config.yaml
num_hidden_layers: 11
hidden_size: 192
n_experts: 160
experts_per_token: 4
d_expert: 64
d_shared_expert: 0
hidden_act: "swiglu"
moe_layers: [1, 2, 3, 4, 5, 6, 7, 8, 9, 10]
router_score: "softmax"
normalize_top_k: true
routed_scale: 1.0
balance_loss: 0.00513
balance_bias: false
init_std_router: 0.0276
lr_router: 0.000626
vocab_size: 8192
norm: "rmsnorm"
norm_eps: 1e-05
tie_word_embeddings: false
optimizer: "soap_variant"
learning_rate: 0.00339
beta1: 0.95
beta2: 0.95
max_grad_norm: 2.0
batch_tokens: [32768, 65536, 131072]
max_seq_len: 1024
train_tokens: 358900000
max_steps: 5195
dataset: "wikipedia_en"
Below are experts of layer 4 (counted from 0) of a mixture-of-experts language model. Rows are named router (the router's row for the expert) and show model dimensions 0-191. Each number is 50 + 10 x the weight over its row's rms, rounded and kept within 0 to 99.
Before each expert's rows: "comes before" lists some tokens at least twice as common just after its tokens as in all text. This comes from a sample of Wikipedia text that the model never trained on. Tokens count by the router's weight.

# expert 51
comes before: " |", "2", "3", "4", "8", "6"
router:57 62 53 66 42 52 54 59 50 51 61 57 42 55 61 64 46 62 50 64 46 51 68 69 56 61 38 45 38 27 53 65 71 56 45 46 42 40 46 37 38 49 32 32 62 56 28 48 52 60 50 76 59 50 27 25 59 40 58 54 53 29 43 63 41 50 59 62 44 36 44 56 51 43 45 56 47 47 65 49 64 62 48 61 63 40 52 41 69 42 48 42 61 50 43 49 59 56 34 47 47 57 53 28 60 37 34 58 50 42 53 34 41 46 48 44 54 52 43 43 52 51 44 54 52 54 67 52 55 44 56 25 49 45 56 41 54 68 38 47 57 40 58 51 52 46 55 55 55 50 44 61 48 49 43 57 34 40 47 68 40 53 55 43 66 54 61 56 58 59 44 59 53 46 49 69 55 48 60 62 53 51 41 57 59 65 28 46 53 37 40 59

# expert 94
comes before: " of", "s", "ing", "'s", " was", ","
router:45 57 53 40 48 40 63 51 53 41 66 51 45 55 28 57 49 47 41 54 40 46 20 53 47 54 71 51 33 37 55 48 69 50 71 66 43 38 49 50 44 47 52 53 41 40 52 52 57 55 61 56 51 40 42 69 40 40 51 57 52 54 39 58 57 43 56 51 50 44 59 48 60 44 45 63 44 38 46 46 60 29 59 51 60 51 49 47 53 54 67 39 60 55 39 32 58 58 44 59 24 40 51 59 48 64 49 38 58 42 37 52 57 53 69 59 50 71 35 35 46 41 58 58 69 39 60 47 65 54 67 33 47 33 61 47 54 38 42 49 51 62 59 42 68 40 62 35 36 44 29 49 43 66 36 47 42 46 43 61 55 38 56 46 64 49 58 41 41 41 41 65 48 46 49 60 55 58 62 41 58 67 68 61 51 52 38 47 54 58 50 45

# expert 57
comes before: " |", "°N", "),", "4", ").", ";"
router:39 60 65 45 52 73 63 55 38 53 55 45 48 52 43 57 37 61 41 60 38 62 61 61 57 49 46 56 42 69 37 58 53 53 48 54 55 39 56 52 56 44 64 68 64 52 23 56 55 43 46 48 47 60 34 30 46 43 61 44 60 36 52 66 41 44 63 70 70 54 63 69 56 29 46 51 41 62 64 67 51 64 58 53 58 36 61 34 46 58 58 46 58 36 48 58 58 61 59 41 51 53 38 51 47 35 46 71 64 55 30 57 43 59 43 42 58 46 52 43 46 39 41 36 66 49 63 39 35 37 53 64 54 62 53 53 44 43 49 43 56 46 54 54 52 53 55 47 68 50 35 45 55 39 47 44 46 56 38 64 51 48 42 51 54 50 51 66 55 43 57 60 53 52 51 41 49 36 40 63 39 51 29 41 70 44 52 50 59 45 31 62

# expert 40
comes before: " of", " in", " and", " |", " were", " are"
router:52 51 57 60 43 46 41 59 57 48 57 52 43 35 55 47 41 51 45 73 53 37 49 59 54 33 55 22 42 49 60 54 43 40 61 62 61 43 38 34 45 57 44 45 50 47 36 53 51 57 57 48 73 60 51 58 58 34 62 54 62 68 56 41 49 32 61 39 62 59 35 53 36 70 45 56 42 50 61 45 52 54 56 53 53 48 51 38 45 67 42 52 56 40 59 50 52 54 65 60 46 52 43 59 53 42 51 45 63 53 61 31 69 56 58 48 44 44 31 31 46 49 48 69 52 41 53 43 44 41 32 68 61 63 46 64 53 71 54 36 59 36 60 52 64 54 57 48 45 54 65 56 55 44 60 43 50 71 49 60 36 61 54 53 51 46 25 53 64 49 41 80 55 52 38 50 47 54 61 62 50 53 53 39 50 48 50 40 47 58 24 52

# expert 32
comes before: " of", ".", ",", " and", " in", "'s"
router:47 48 41 48 63 59 71 40 61 44 51 64 57 61 45 40 50 59 45 60 48 36 41 26 47 46 51 38 28 57 33 52 39 39 48 66 45 53 47 54 45 47 51 54 41 62 37 57 53 59 58 55 34 52 41 56 72 53 51 59 60 64 69 38 51 46 52 43 38 43 26 60 24 58 44 48 52 39 49 58 55 47 42 40 61 43 46 46 52 51 44 43 64 47 33 39 61 49 45 52 39 45 44 52 46 66 46 51 48 36 54 60 61 47 42 63 23 64 26 44 39 53 63 52 54 44 55 68 62 44 39 57 43 52 41 59 50 55 41 37 49 57 50 45 61 51 58 35 56 54 37 61 50 52 60 36 32 51 53 68 38 48 57 44 63 50 43 58 69 49 43 59 52 67 32 67 44 49 65 59 51 63 37 45 55 53 46 44 49 72 34 42

# expert 152
comes before: " to", " in", " by", " on", " from", " the"
router:64 63 47 47 46 46 45 50 46 40 48 45 36 46 50 35 54 49 44 47 64 40 50 43 58 60 31 63 29 47 39 70 53 58 63 63 66 39 43 59 56 53 62 67 45 44 51 63 44 50 47 57 47 63 33 36 47 42 60 58 52 58 67 48 62 43 48 57 69 47 30 54 43 69 56 55 62 41 48 68 59 56 60 58 54 55 54 53 56 58 60 63 48 49 63 53 57 46 62 64 51 60 30 54 67 20 40 60 35 53 54 57 49 57 43 54 47 34 36 37 48 29 52 44 53 54 54 48 50 44 50 65 60 50 46 40 58 37 45 54 45 53 50 48 37 45 51 51 42 60 54 63 51 58 43 48 63 77 40 66 71 59 44 53 54 67 72 42 48 39 40 36 72 38 51 47 46 69 55 43 56 52 43 34 44 49 47 52 53 41 55 34

# expert 95
comes before: " |", " and", " in", "\"", ",", "."
router:48 53 44 60 50 47 59 34 55 63 54 59 46 59 47 45 42 54 43 59 36 39 55 27 54 41 44 69 38 70 51 30 52 57 49 28 39 49 43 51 40 53 45 53 45 47 39 30 51 52 35 53 48 30 51 46 47 71 49 58 65 51 43 46 54 43 60 46 43 53 54 56 50 47 47 41 43 39 41 62 52 59 33 58 51 40 62 35 36 59 55 54 41 48 62 57 47 54 67 56 39 52 40 37 48 33 46 44 49 57 46 39 49 67 68 65 44 68 47 44 58 71 37 61 49 40 48 39 52 50 30 60 53 54 61 52 54 49 36 39 57 51 43 55 50 46 55 35 51 57 45 55 47 53 31 40 61 57 74 48 29 47 55 52 48 52 53 39 72 37 47 65 62 52 37 59 41 41 64 48 68 30 40 45 59 67 62 45 50 56 41 29

# expert 142
comes before: "\n", " ", " 0", " —", " 1", " 2"
router:48 27 46 60 50 48 65 45 68 56 63 44 48 66 41 65 40 60 38 46 46 44 56 46 58 46 39 50 67 59 36 43 56 47 63 56 59 50 51 47 37 57 51 52 52 54 49 51 67 44 63 74 70 36 46 51 48 36 58 65 38 41 48 58 60 37 62 57 69 46 43 58 68 65 43 45 57 49 44 39 43 51 49 56 60 44 52 61 31 68 55 65 55 49 39 51 52 58 49 64 69 53 53 46 46 64 60 48 47 36 39 43 38 52 62 48 43 45 66 43 36 65 46 37 61 63 19 42 40 46 45 60 40 53 57 52 60 29 60 53 58 45 65 51 64 41 60 49 63 46 49 35 55 42 65 58 61 70 54 60 60 54 58 54 50 59 55 46 64 58 36 47 60 49 55 60 46 39 62 57 65 44 56 63 62 63 37 43 38 51 54 57

# expert 47
comes before: ".", "s", ",", " of", "s.", "s,"
router:33 49 28 45 45 90 56 20 50 46 58 58 61 72 36 50 45 67 49 45 38 42 40 51 56 54 41 61 32 65 56 58 70 34 63 45 49 43 23 63 39 56 44 37 64 54 46 42 42 60 58 70 53 48 54 49 51 49 54 58 43 57 47 49 48 48 53 35 59 46 36 32 45 57 52 40 49 46 45 48 62 69 67 53 58 57 55 60 32 62 57 52 50 57 46 38 44 48 47 51 50 48 44 50 49 51 52 41 45 42 47 48 75 51 36 57 40 56 43 33 57 53 52 63 50 55 55 59 62 37 51 46 43 66 56 48 45 64 44 50 53 55 53 63 58 42 53 33 44 60 46 57 53 73 63 42 48 42 41 43 41 60 59 45 41 56 56 44 56 37 63 47 58 48 60 43 50 46 55 54 49 59 43 49 55 64 70 47 65 44 44 38

# expert 104
comes before: " the", " a", " his", " this", " its", " New"
router:44 22 35 56 42 49 58 34 60 41 49 50 44 38 48 45 49 61 42 51 45 47 53 57 47 62 39 49 69 38 47 35 50 44 37 48 66 47 45 53 63 45 45 51 42 52 67 61 55 40 53 44 52 65 44 59 48 51 47 55 59 41 39 52 40 50 59 67 65 39 63 67 34 55 48 47 61 45 70 53 58 47 62 63 54 41 55 36 51 36 41 63 38 48 44 37 51 54 59 53 45 41 46 40 49 54 68 46 50 69 54 57 57 56 55 46 50 56 35 60 43 49 40 41 52 61 40 32 39 62 42 52 68 51 46 45 38 38 41 47 51 43 45 48 54 52 46 57 41 44 71 51 62 45 27 53 20 52 49 53 63 59 52 73 58 38 45 41 38 41 53 32 64 59 59 51 51 28 37 59 38 51 67 38 48 31 46 43 67 39 58 36

# expert 106
comes before: " the", " to", ":", " of", " by:", " in"
router:51 49 63 42 55 49 50 52 46 47 59 63 56 44 33 59 42 46 50 70 45 43 62 30 54 62 71 68 58 45 57 60 35 55 56 28 37 39 33 39 55 46 52 48 38 45 51 69 50 60 49 61 65 64 61 66 48 53 65 35 39 39 39 60 56 47 46 51 49 39 42 48 51 65 49 43 42 62 59 57 52 60 55 39 58 46 63 50 48 53 59 41 61 48 59 44 52 50 70 64 43 56 26 53 50 46 34 44 65 57 50 63 47 57 49 34 51 38 46 58 53 42 51 65 57 41 34 64 42 53 38 69 69 64 43 57 57 41 45 36 61 49 60 46 52 57 52 75 33 54 49 47 58 42 44 47 52 81 38 62 53 65 59 46 55 45 53 60 65 47 52 47 50 51 39 41 46 55 41 36 61 46 65 47 60 44 46 34 58 68 49 64

# expert 117
comes before: " |", ";", ")", "C", "(", "\n "
router:49 70 62 53 43 47 66 71 69 67 57 44 49 65 29 61 46 67 35 57 44 50 46 32 59 31 59 62 45 56 31 40 61 60 52 42 35 40 47 46 49 43 38 63 60 44 22 33 57 65 58 44 53 35 40 38 51 53 47 50 71 50 44 60 38 46 64 37 57 54 43 55 63 43 45 42 40 50 41 39 45 50 51 52 52 39 57 45 35 39 63 51 60 55 54 52 55 47 51 64 68 60 38 50 42 27 50 43 49 48 53 37 51 66 74 35 45 48 37 37 46 44 48 51 45 44 50 42 45 35 47 64 58 33 55 40 48 56 52 25 40 38 52 62 48 48 64 40 61 51 39 45 50 49 45 51 42 45 60 47 47 53 73 50 44 54 47 41 47 44 54 70 58 36 43 57 50 47 67 57 51 50 38 57 64 50 51 42 46 53 44 58

# expert 156
comes before: " of", "ed", ".", "ment", "ing", "es"
router:49 54 58 36 44 69 53 37 43 39 47 59 52 47 46 62 51 58 44 71 47 39 55 26 46 42 51 32 54 55 42 54 60 41 76 63 36 38 46 35 60 45 32 56 67 39 59 51 48 66 64 48 54 50 25 44 56 44 64 50 37 42 45 57 57 54 46 40 50 45 46 57 47 53 49 32 52 49 62 58 60 34 56 40 52 33 40 56 48 61 56 56 65 60 54 40 59 58 48 51 47 59 44 41 44 51 38 54 71 30 40 55 65 62 31 27 49 62 37 35 30 34 68 54 62 38 50 65 53 44 51 54 42 72 57 47 56 60 45 52 58 46 56 58 49 39 45 38 30 51 45 49 53 45 47 54 52 48 47 57 51 50 52 42 46 49 67 48 46 39 53 46 51 51 53 59 52 58 58 60 32 75 41 44 57 59 61 37 42 61 39 52

# expert 56
comes before: " ", "\n", " 0", " —", " 1", " 2"
router:53 41 57 54 54 46 47 44 66 45 45 38 39 54 44 60 49 46 43 60 55 41 58 44 57 62 33 56 62 57 45 40 57 34 60 53 57 60 55 46 40 52 30 53 51 59 59 63 65 54 69 43 52 23 67 59 43 46 61 47 41 53 58 49 57 37 44 60 51 56 66 34 51 66 47 46 66 37 38 34 53 56 62 51 51 46 59 45 40 67 62 42 61 49 43 59 65 45 32 65 64 55 52 47 61 52 62 68 75 51 38 45 40 50 63 45 57 43 57 49 48 72 56 64 48 50 49 36 38 45 43 46 53 64 45 45 61 30 61 49 60 38 47 44 54 36 56 50 50 55 39 26 36 57 69 50 63 58 59 58 66 68 62 61 44 52 52 37 68 53 40 69 54 58 54 67 43 37 37 62 42 54 44 60 48 48 46 42 43 49 56 42

# expert 10
comes before: "\n", " The", " In", " He", " It", " This"
router:50 43 42 58 53 30 38 62 67 68 60 49 49 45 47 51 43 60 39 51 40 43 52 34 56 51 56 59 61 61 48 48 38 43 39 62 59 46 68 52 37 45 60 54 55 53 41 33 50 53 66 43 43 35 41 46 43 50 47 58 59 55 39 45 49 49 45 40 60 58 60 56 54 52 49 46 48 44 39 57 35 56 49 53 57 47 44 81 43 66 54 55 33 44 68 58 43 56 53 61 62 66 49 32 56 56 54 44 69 45 61 63 40 53 54 65 36 36 41 48 60 40 48 50 55 68 48 28 52 40 58 55 47 49 53 52 64 39 76 38 53 46 58 47 53 49 51 40 60 53 55 48 58 37 40 46 49 66 61 55 66 60 54 59 63 51 48 56 68 37 41 46 59 48 72 62 57 29 70 61 62 66 51 52 58 57 34 63 61 64 65 69

# expert 84
comes before: " |", " /", ")", ".", "°", ":"
router:46 45 54 69 31 58 73 40 50 39 57 57 45 29 34 57 44 56 40 46 39 47 56 51 62 38 49 44 33 56 38 54 52 40 63 30 43 52 53 40 46 41 57 65 45 48 40 58 36 51 53 56 54 62 45 35 37 47 40 57 33 48 38 41 52 43 57 60 70 47 59 53 54 54 53 45 45 59 31 48 52 46 54 63 55 35 56 33 51 68 30 44 52 71 58 37 52 68 53 47 55 67 48 48 50 50 45 33 55 58 49 42 45 49 51 32 51 27 44 36 40 46 50 66 66 63 54 51 36 43 50 43 67 44 52 46 62 44 38 34 51 62 38 48 63 57 44 52 40 50 35 57 69 29 48 44 43 37 64 56 49 62 50 43 50 47 63 44 41 42 42 45 59 43 39 43 45 49 49 60 50 43 32 35 52 60 61 25 50 46 43 42

# expert 107
comes before: " the", " a", " his", " this", " he", " its"
router:49 29 40 53 39 34 41 52 46 51 58 43 46 33 48 51 42 62 54 54 55 55 44 57 63 45 39 61 57 30 28 33 71 68 46 43 60 56 49 38 45 49 31 46 29 45 66 67 58 42 47 44 55 54 40 42 39 46 62 42 35 39 44 69 50 49 56 42 44 42 62 48 51 57 52 44 71 46 49 41 51 60 39 67 48 44 63 50 56 58 40 64 49 52 55 38 58 63 45 52 50 66 38 42 45 52 41 35 48 37 66 40 47 50 57 49 45 65 48 47 48 52 45 51 52 35 63 62 45 40 48 57 72 56 50 57 54 40 33 51 54 58 53 40 68 56 41 53 42 51 71 51 51 41 35 54 36 65 31 52 68 54 44 43 47 52 49 56 33 43 49 39 52 76 68 67 48 37 43 45 50 57 57 47 45 52 43 51 54 44 68 75

# expert 134
comes before: " of", ".", " in", " for", " was", " to"
router:55 57 43 56 46 72 69 49 63 35 65 48 54 44 39 52 44 57 37 56 45 49 40 49 42 49 54 39 39 33 53 70 54 59 67 26 48 38 47 41 62 45 38 60 40 52 46 40 44 47 53 50 40 49 56 65 73 46 53 53 64 44 59 57 57 38 53 57 65 62 36 39 59 69 48 43 51 39 47 68 60 60 51 60 51 41 62 44 53 47 40 29 52 40 48 36 65 55 52 53 29 58 37 46 47 52 42 47 51 47 47 49 59 57 25 46 55 72 41 46 44 45 44 51 55 52 66 60 47 29 58 44 56 55 45 34 45 53 45 52 51 66 52 57 52 34 58 44 38 67 51 52 52 42 44 44 46 56 74 61 29 57 63 43 69 31 69 47 52 51 50 64 65 48 40 58 57 45 46 63 48 50 60 41 47 56 49 39 46 52 39 72

# expert 115
comes before: " was", " is", " had", " were", " has", " also"
router:67 64 32 50 43 46 48 57 39 45 60 62 51 64 47 46 44 53 39 56 49 50 29 49 46 53 41 41 53 45 54 55 37 28 48 56 59 44 62 54 56 50 44 44 63 46 47 48 40 60 43 43 53 71 45 69 49 34 49 52 46 59 61 54 53 45 51 56 53 54 50 46 51 55 46 54 46 46 46 42 54 36 44 47 40 59 56 39 54 48 61 65 65 60 67 31 56 62 26 55 47 61 43 37 46 63 49 48 35 49 45 43 68 46 45 35 49 48 41 48 45 52 46 52 52 68 66 60 39 42 61 61 33 54 55 46 54 56 39 54 62 73 48 43 59 45 41 42 63 59 74 59 49 39 46 54 48 55 49 17 63 53 40 39 49 51 47 43 69 49 46 60 56 37 34 59 35 59 57 43 55 52 69 33 57 32 44 42 54 32 35 79

# expert 149
comes before: " |", ",", ")", "O", "C", "R"
router:67 68 61 51 50 44 68 60 58 62 50 67 36 59 54 59 34 55 53 57 46 41 67 37 55 42 35 49 49 37 68 48 57 36 43 64 34 47 30 49 45 46 32 61 54 51 47 57 29 63 45 38 75 54 49 46 57 45 54 57 52 49 44 34 59 46 61 58 59 35 62 64 55 54 44 56 47 65 44 54 57 61 60 57 60 43 56 40 58 45 42 66 64 58 33 59 58 50 52 61 45 59 37 42 53 39 45 59 50 40 56 52 48 66 49 54 43 47 37 37 33 54 44 54 57 60 50 36 57 31 49 68 36 47 52 59 49 47 33 34 55 54 38 41 58 40 62 45 45 57 37 57 55 54 47 28 50 46 64 52 24 33 50 55 58 63 36 41 60 51 39 58 64 57 45 41 53 50 52 49 58 61 45 53 63 64 40 37 61 63 60 42

# expert 38
comes before: "\n", " |", " a", " been", " is", " also"
router:42 62 31 60 48 50 63 64 74 55 50 57 44 49 62 42 50 50 45 27 50 45 23 33 39 51 44 63 49 72 58 43 44 48 51 50 57 46 46 57 41 59 33 74 71 51 36 44 57 53 62 48 65 48 55 36 43 50 59 66 59 51 41 56 63 57 58 39 46 44 50 53 53 56 42 48 45 43 54 61 45 66 63 47 65 43 40 62 53 47 37 53 37 49 65 47 48 52 64 63 42 66 37 32 53 49 48 52 42 69 50 66 41 46 56 35 31 41 39 39 37 42 38 49 51 29 40 38 52 55 35 67 62 65 57 50 44 55 67 42 53 45 55 42 52 45 56 68 75 55 40 50 60 51 72 49 70 51 51 38 53 63 54 52 55 51 48 45 50 51 45 50 51 46 45 38 36 47 47 63 49 39 56 40 62 42 53 50 60 51 49 61

# expert 133
comes before: " |", "\n", "|", "-", " -", " The"
router:53 68 63 55 49 43 65 45 56 58 63 56 35 39 51 54 42 59 41 65 40 50 50 49 56 44 40 61 41 62 58 56 53 41 46 61 32 57 61 36 57 36 53 47 38 55 58 47 44 56 55 56 57 51 45 61 49 43 57 68 48 59 34 41 56 51 61 47 59 27 55 58 60 70 40 28 41 50 57 57 63 46 60 49 64 44 64 44 41 65 49 60 60 63 51 55 57 56 70 61 38 54 63 46 65 48 44 68 55 47 63 45 41 44 63 64 30 47 39 40 42 38 49 59 50 42 34 51 50 37 56 52 52 62 70 60 59 59 50 46 70 46 54 29 50 41 76 52 50 50 40 56 50 51 61 44 62 39 39 67 42 49 50 33 59 50 47 38 48 35 48 33 66 61 47 29 61 52 51 58 54 46 37 70 63 50 42 43 62 59 43 44

# expert 75
comes before: " |", ".8", ".4", ".3", ".6", ".7"
router:55 57 46 57 48 53 43 40 39 59 52 56 32 43 42 60 39 64 31 51 47 64 54 45 61 51 36 45 25 53 48 64 54 43 50 54 41 54 46 40 56 45 35 42 60 40 52 46 54 50 38 60 49 60 51 51 45 48 47 57 53 60 42 54 38 41 59 58 64 59 40 57 57 34 36 63 68 50 45 51 49 36 37 50 56 53 54 43 55 51 56 40 72 42 60 65 60 50 53 56 60 61 48 60 56 51 38 58 49 56 43 44 46 48 38 60 33 46 69 40 38 45 43 54 65 36 55 37 56 39 77 34 54 48 59 56 69 32 54 39 52 59 55 45 63 44 65 59 68 39 51 42 50 51 72 72 44 66 39 63 45 36 45 41 66 68 61 55 34 63 54 43 58 66 37 43 48 50 33 56 43 44 37 57 54 65 40 39 39 64 42 59

# expert 105
comes before: " of", " in", " and", " were", " to", " are"
router:62 58 50 61 35 44 49 38 61 51 60 54 37 47 46 62 38 54 57 42 40 42 46 38 52 53 44 35 35 49 53 58 48 46 70 64 42 31 50 62 64 53 48 65 52 37 41 52 51 59 62 81 66 57 52 61 60 48 65 51 53 56 58 24 52 49 59 44 66 60 40 48 46 62 43 45 42 44 39 51 67 60 49 69 57 36 65 62 40 56 48 53 45 59 49 40 50 56 56 60 55 62 43 47 43 44 38 46 58 64 58 60 65 60 47 42 50 61 55 52 36 58 42 60 51 48 65 33 57 47 51 51 53 64 61 59 58 54 41 43 54 43 57 51 32 43 49 49 54 58 54 52 55 44 70 42 57 77 36 47 44 55 55 64 51 58 54 36 63 51 50 73 56 30 28 50 53 70 56 63 46 45 39 42 58 66 39 53 67 51 55 31

# expert 44
comes before: " |", "5", "6", "7", "8", "2"
router:59 66 59 49 44 74 64 48 38 49 52 50 42 53 40 53 41 57 44 56 40 51 67 68 49 58 49 62 25 58 34 53 34 36 53 67 44 45 42 53 49 37 34 55 56 55 31 56 48 60 39 68 43 45 56 44 54 50 54 59 53 52 39 58 35 48 60 49 31 58 65 49 43 40 43 44 45 47 42 50 54 49 46 42 58 37 60 46 58 57 31 58 44 34 62 69 58 59 29 45 54 64 48 40 57 41 44 47 64 63 51 49 43 33 47 42 50 32 34 40 44 51 39 52 63 43 36 50 52 52 54 43 48 39 53 63 50 44 42 41 50 61 71 39 51 41 61 73 64 43 40 47 53 43 59 58 41 47 37 48 38 54 37 47 61 55 57 55 33 67 52 41 54 58 71 39 43 59 34 56 40 67 42 48 56 58 51 57 55 53 29 70

# expert 83
comes before: " |", ".5", "00", "%", "–2", " October"
router:62 52 42 52 43 42 64 65 33 63 60 50 40 35 42 61 39 58 47 39 48 61 67 50 56 53 42 58 39 48 48 58 55 39 66 42 49 52 44 41 46 39 35 45 50 53 48 50 41 53 30 61 43 57 68 61 30 51 59 69 72 36 57 61 38 41 48 42 55 53 49 55 53 38 39 42 43 66 57 44 47 46 45 59 52 51 54 53 64 58 59 38 62 55 64 53 61 51 66 53 50 58 46 42 48 44 50 65 62 58 39 45 40 54 37 36 43 44 58 37 57 34 42 57 51 42 57 38 47 50 68 57 39 33 51 59 48 49 42 40 64 55 46 71 60 51 57 70 64 56 38 58 61 47 66 53 61 57 32 68 45 61 29 46 52 53 52 82 41 52 51 31 52 61 54 37 56 52 37 41 38 44 47 56 66 60 45 49 51 66 35 61

# expert 17
comes before: " the", " a", " his", " their", " this", " its"
router:52 22 34 57 44 34 52 36 48 47 45 64 44 40 53 50 46 49 45 56 43 37 58 48 56 64 40 50 60 44 31 31 49 46 44 51 60 32 37 58 60 49 47 56 40 54 71 63 64 40 45 47 52 63 52 34 51 40 37 49 46 47 35 46 41 44 53 49 58 43 73 57 33 56 46 52 73 55 67 48 40 48 51 51 57 45 46 42 48 32 31 48 52 53 40 42 36 52 62 45 37 41 49 41 53 64 56 65 48 64 63 42 50 66 63 48 54 59 43 62 44 60 41 47 50 42 32 41 50 55 36 51 58 47 57 50 48 44 39 47 46 37 45 36 68 61 51 48 44 48 59 52 58 34 49 45 26 54 55 61 61 55 53 73 46 39 55 43 35 47 42 35 58 62 46 48 52 30 39 61 27 35 68 36 56 41 50 51 55 37 59 43

# expert 28
comes before: "\n", " ==", " ", "==", " %", " Party"
router:38 51 53 62 44 67 66 43 42 49 55 33 46 42 42 54 37 64 39 51 42 36 53 51 59 28 45 57 56 46 47 50 55 43 64 59 40 39 59 45 65 48 38 50 49 62 41 60 62 65 33 56 51 49 65 50 38 35 47 49 38 59 48 46 61 45 58 73 27 58 56 53 43 65 39 48 48 40 38 55 62 64 58 51 52 56 54 43 38 52 80 42 59 48 54 47 51 56 59 71 45 64 49 57 51 62 56 57 63 42 51 33 46 57 43 52 40 55 50 52 48 51 42 46 51 41 29 43 51 64 53 62 56 56 54 62 58 42 53 47 45 37 60 42 52 47 54 59 64 59 49 50 60 47 71 61 54 71 56 36 56 67 52 42 50 52 45 49 61 61 39 73 64 27 36 45 48 57 47 50 53 32 50 34 53 32 40 38 52 63 29 44

# expert 125
comes before: " |", "\n", ".", " and", ",", ";"
router:59 71 40 53 50 58 63 38 73 51 55 35 58 59 40 52 46 68 40 63 41 40 41 49 40 46 54 58 27 63 38 57 55 69 43 34 51 37 61 42 37 55 53 59 46 55 32 35 51 65 42 48 47 41 41 36 49 41 52 65 49 38 57 41 56 49 53 54 49 47 41 53 58 42 60 28 51 56 51 60 64 68 67 55 70 52 60 40 46 60 57 55 64 59 56 57 58 59 59 64 51 62 56 51 43 32 47 52 42 56 28 47 33 57 51 34 47 65 53 48 46 41 40 61 49 52 43 44 49 40 34 63 51 50 49 53 62 59 38 37 59 63 48 52 32 46 67 39 65 51 48 39 47 49 47 39 43 48 63 56 52 45 63 50 66 38 44 47 63 45 40 63 64 46 32 62 64 39 67 59 48 50 38 59 51 57 66 60 48 51 41 41

# expert 12
comes before: " |", "),", "–201", ":", "–19", ";"
router:55 36 63 46 41 61 59 39 46 59 39 47 43 46 51 41 52 55 41 64 37 47 53 59 51 49 45 56 33 74 50 61 54 40 29 55 48 39 60 35 34 45 62 57 49 32 30 52 49 61 33 53 56 61 40 49 46 68 49 53 59 45 47 46 46 40 61 56 39 51 56 61 63 43 48 34 37 52 46 56 40 62 59 56 61 26 49 33 40 71 61 39 61 49 39 30 64 62 51 55 47 54 40 40 34 45 49 60 65 33 40 47 29 58 27 42 41 53 53 43 50 30 42 49 53 39 48 53 61 36 56 58 38 46 58 55 60 57 48 48 51 47 57 52 43 43 56 63 57 60 28 50 40 37 41 41 50 66 46 71 61 55 38 47 67 54 41 51 51 37 57 63 47 48 34 51 59 40 39 49 41 61 38 50 51 56 65 49 44 36 41 49

# expert 34
comes before: " the", " a", " to", " that", " his", " not"
router:47 51 67 56 46 37 53 42 74 33 57 64 40 34 50 60 45 52 42 55 42 33 48 62 48 48 43 69 61 60 56 55 66 66 61 52 44 53 47 61 54 28 54 41 49 34 56 39 50 58 50 38 54 49 43 37 35 46 55 58 49 50 47 45 64 48 52 41 51 61 51 63 56 43 40 35 42 49 49 36 75 63 57 56 46 42 60 58 56 60 60 54 50 55 42 47 53 66 66 70 53 50 40 42 50 37 43 49 48 42 40 32 67 51 58 53 39 46 43 50 56 35 46 59 62 41 62 45 39 32 27 69 61 64 56 39 56 51 48 37 50 52 63 49 60 51 62 48 38 43 56 60 56 62 68 40 59 51 43 63 50 59 58 55 38 61 56 47 39 38 48 63 57 58 39 60 65 54 47 55 55 61 63 45 49 49 42 67 52 15 63 46

# expert 158
comes before: " |", "′", "3", "2", "5", "4"
router:39 48 64 58 55 56 61 47 60 59 56 61 50 45 66 53 49 63 48 61 24 57 55 62 39 51 37 61 43 65 49 52 66 38 64 67 31 34 44 31 50 30 48 45 50 42 26 58 55 49 57 44 52 41 38 28 68 50 60 65 65 37 53 54 51 45 55 58 55 49 47 56 43 49 52 42 34 48 61 44 48 59 48 68 60 57 47 51 47 58 62 44 64 58 54 39 63 60 55 56 67 49 40 58 52 36 40 51 44 64 43 48 46 50 43 37 48 34 33 47 38 47 33 47 51 42 64 51 52 38 46 57 29 42 53 57 54 50 64 37 48 41 61 56 57 26 56 51 41 57 40 51 70 46 59 44 36 42 57 56 57 62 47 45 52 62 55 47 57 46 51 37 58 52 49 23 58 42 45 64 32 34 41 64 55 47 43 48 54 44 37 67

# expert 101
comes before: " be", " the", " have", " make", " take", " a"
router:57 29 40 41 35 72 58 67 48 51 64 40 50 44 48 60 42 56 65 65 50 44 63 46 59 71 49 61 68 28 54 38 55 36 48 45 44 56 31 44 67 57 65 48 54 52 53 31 59 48 42 38 31 49 63 59 50 42 52 47 66 39 54 33 60 46 47 62 62 52 32 43 42 54 47 40 44 45 55 64 55 68 53 38 57 41 39 46 54 45 59 61 51 43 52 42 45 58 60 49 41 56 51 46 49 43 29 56 46 50 54 51 42 47 73 64 48 51 44 49 50 38 50 33 50 69 40 42 50 52 42 47 35 58 54 50 61 54 47 44 47 63 63 48 50 31 54 35 43 60 58 57 43 34 55 41 56 58 38 69 50 54 35 37 32 46 53 61 57 52 45 52 60 61 31 66 51 59 40 42 63 60 62 43 61 65 41 37 55 40 65 49